Weights of a small mixture-of-experts language model, trained from scratch on English Wikipedia.
Size: 14 layers, width 128, vocabulary 6482, 27.9M parameters.
Experts: 48 experts in each of 14 layers, 96 SwiGLU neurons an expert, a softmax router, a shared expert of 128 neurons.
Training: a variant of SOAP for the experts, 262M tokens, 5444 steps.
Below are experts of layer 8 (counted from 0) of a mixture-of-experts language model. Rows are named router (the router's row for the expert) and show model dimensions 96-127. Each number is 128 + 24 x the weight over its row's rms, rounded and kept within 0 to 255. Numbers have three digits each.
After each expert's rows: "mostly gets" lists some tokens that are sent to it at least half of the time; "raises" lists some tokens whose logits its average output raises strongly, later layers aside. This comes from a sample of Wikipedia text that the model never trained on.

# expert 42
router:108176129169162100153120146125137109137111129134142108115111124142135176143120144097102173085128
mostly gets: " re", " There", " prom", " cle", " res", " exp"
raises: "ember", "}\n", "ide", "hn", "k"

# expert 15
router:089152112142166103149104174137148115151101120107125117147086115177133180139122154104106155104149
mostly gets: "idae", "ensis", " cells", " systems", "ones", "jects"
raises: ",", " in", " with", " on"

# expert 33
router:110158146190179098150134133126140111140111144147161116156108136128128128171149123114118170106153
mostly gets: " However", " so", " him", " however", " how", " times"
raises: ",", ".", " of", " (", " |", ";"

# expert 7
router:116144108153154111128125142115086111179125139140142150137070113157138140139109140116111139106141
mostly gets: "ela", " Queens", "har", "amo", "andra", "ael"
raises: " in", " and", " on", " with", " at", " to"

# expert 21
router:098159111166114078113105128125102104143072139153095083126101114162122125170169132106099208101117
mostly gets: " Supreme", " earl", " wife", " island", " city", " country"
raises: "\n\n", "ized", "?"

# expert 18
router:080171113143111126145094148145123105177101135137099109128143108130109165138145135141069135080146
mostly gets: "\n\n", ".\n\n", "==", " |\n\n", ")\n\n", " =\n\n"
raises: "The", "===", "In", "-", "|", "S"

# expert 27
router:118163144147141107147087147116133120164116110122101065110088125146141190136130160091111174120137
mostly gets: " Spain", " Canada", " Australia", " Italy", " Portugal", " Sweden"
raises: "0", "b", "2", " m"

# expert 41
router:063156111134142113111115173107099118185111148142129135100141097128098160144122145154103166119122
mostly gets: " Br", " Gr", " Dr", " Sl", " Tr", " tr"
raises: "ish", "av", "ash", "ub", "ac", "ak"

# expert 17
router:103167146156122067181083105151145113143114142129118098136116097126136163134138147132111151117136
mostly gets: " became", " including", " named", " as", " called", " include"
raises: " the", " a", " in", " s", " "

# expert 12
router:081159134141149127136122127159147116128118115107098082144150096154114149133170158144088139127114
mostly gets: "====", "\":", " •", ".:", " |", "==="
raises: " ", " P", " N", " S", " M", " New"

# expert 14
router:112140134133122065146091134123123133115108141103090136094111140161118159145140135092099170138131
mostly gets: " politician", " director", " president", " footballer", " actor", " producer"
raises: " in", ",", " and", " (", "."

# expert 6
router:096166147126179131125117124125156125161089088133158106140098125132130176138146143129107157118147
mostly gets: " sec", " Inc", "Rep", "inc", "ec", " vac"
raises: "ard", ".", "er", "ar", "all", "ing"

# expert 26
router:127175148126180120150127144144158126132106128084136131128125132144087149146142169124103169114156
mostly gets: "Personal", " Votes", " Coordinates", "Career", "|---|---|---|---|\n", " Preceded"
raises: " and", ",", " with", " in", " by", " but"

# expert 13
router:088150118173133077130156127103101122136107121140148105138125099136102145147134167142067180114108
mostly gets: " Wel", " Hy", " Bro", " hy", " O", " Cy"
raises: "ly", "med", "ite"

# expert 46
router:099129148178163132126102111137150129128100111127129091138147146143100141147154155104100139121108
mostly gets: " on", " during", " in", " into", " at", "In"
raises: " the", " their", " its", " a", " an", " his"

# expert 39
router:092136096133127096146112126111119112145087109129097098162125120151116140135163127133117163117136
mostly gets: "–", "/", " @", "×", "−", ">"
raises: "form", "pl", "10", "1", "per", "2"

# expert 31
router:083144079161155105129104170123119136144102160136123122131089152163111168139147118128126157137131
mostly gets: "m", "-f", "-m", " inf", " Sm", "wh"
raises: "el", "ens", "os", "as", "ons", "ar"

# expert 9
router:072179111158145136154113141126122109156082156130123102139119121151131171115129149092124168103141
mostly gets: " $\\", "He", "On", "It", "As", "Ex"
raises: ".", "ne", "ein", "ü", "ek"

# expert 47
router:098154137155148089154120110158140090148055129116135103128104124118137155143113134085109155110133
mostly gets: " able", " been", " well", " known", " done", " awarded"
raises: " included", " in", " at", " with", " to", " for"

# expert 43
router:104170120140135098143131175127105126186128107140132113100124141146108140125128125129083166116120
mostly gets: "ł", "idd", ".S", "ylv", "gh", ".C"
raises: "is", "on", "ish", "an", ",", "in"

# expert 40
router:124170134144180120167130132145131132147098135092138130109134121122076148163117138130100179104143
mostly gets: "Personal", " Votes", " Coordinates", " Preceded", " Website", " Species"
raises: " and", ",", " (", " or", " of", ":"

# expert 25
router:095144138187116087162124159127100127117111120147109096110126131166111178160168130114103133082135
mostly gets: "\",", ",", "),", ",\"", ".,", ".\"\n\n"
raises: " and", " with", " but", " in", " the", " as"

# expert 19
router:102176145173147120122126138132135095149114122092084111111107107170147148151164149099079125119125
mostly gets: "ا", "ل", "born", "Japan"
raises: " ", "-", "\n", ",", "ot", " in"

# expert 45
router:101140091125153111128107159141134143143105119104132114123095131109118112111165119098119141135160
mostly gets: "iment", "ecut", "por", "bass", "omot", "leg"
raises: "at", "el", "i", "ing", "y", "ant"

# expert 5
router:069170115152123120138094140111140109156112125125131091111129140142123139133128133139116151148165
mostly gets: " ", " £", " −"
raises: "19", "20", "1", "3", "4", "18"

# expert 23
router:102149099131147130126110153149120121145120104143112139130125119145121138143126169102099148122148
mostly gets: "ić", "ova", "ski", "ović", "burg", "sky"
raises: "'s", "-", " and"

# expert 0
router:088154128126163131144110122114102126158118123152123132130142096116136173146122153098093176115126
mostly gets: " Bern", "ré", " Fern", "è", "ç", "ñ"
raises: "l", "b", "re", "p", "red", "in"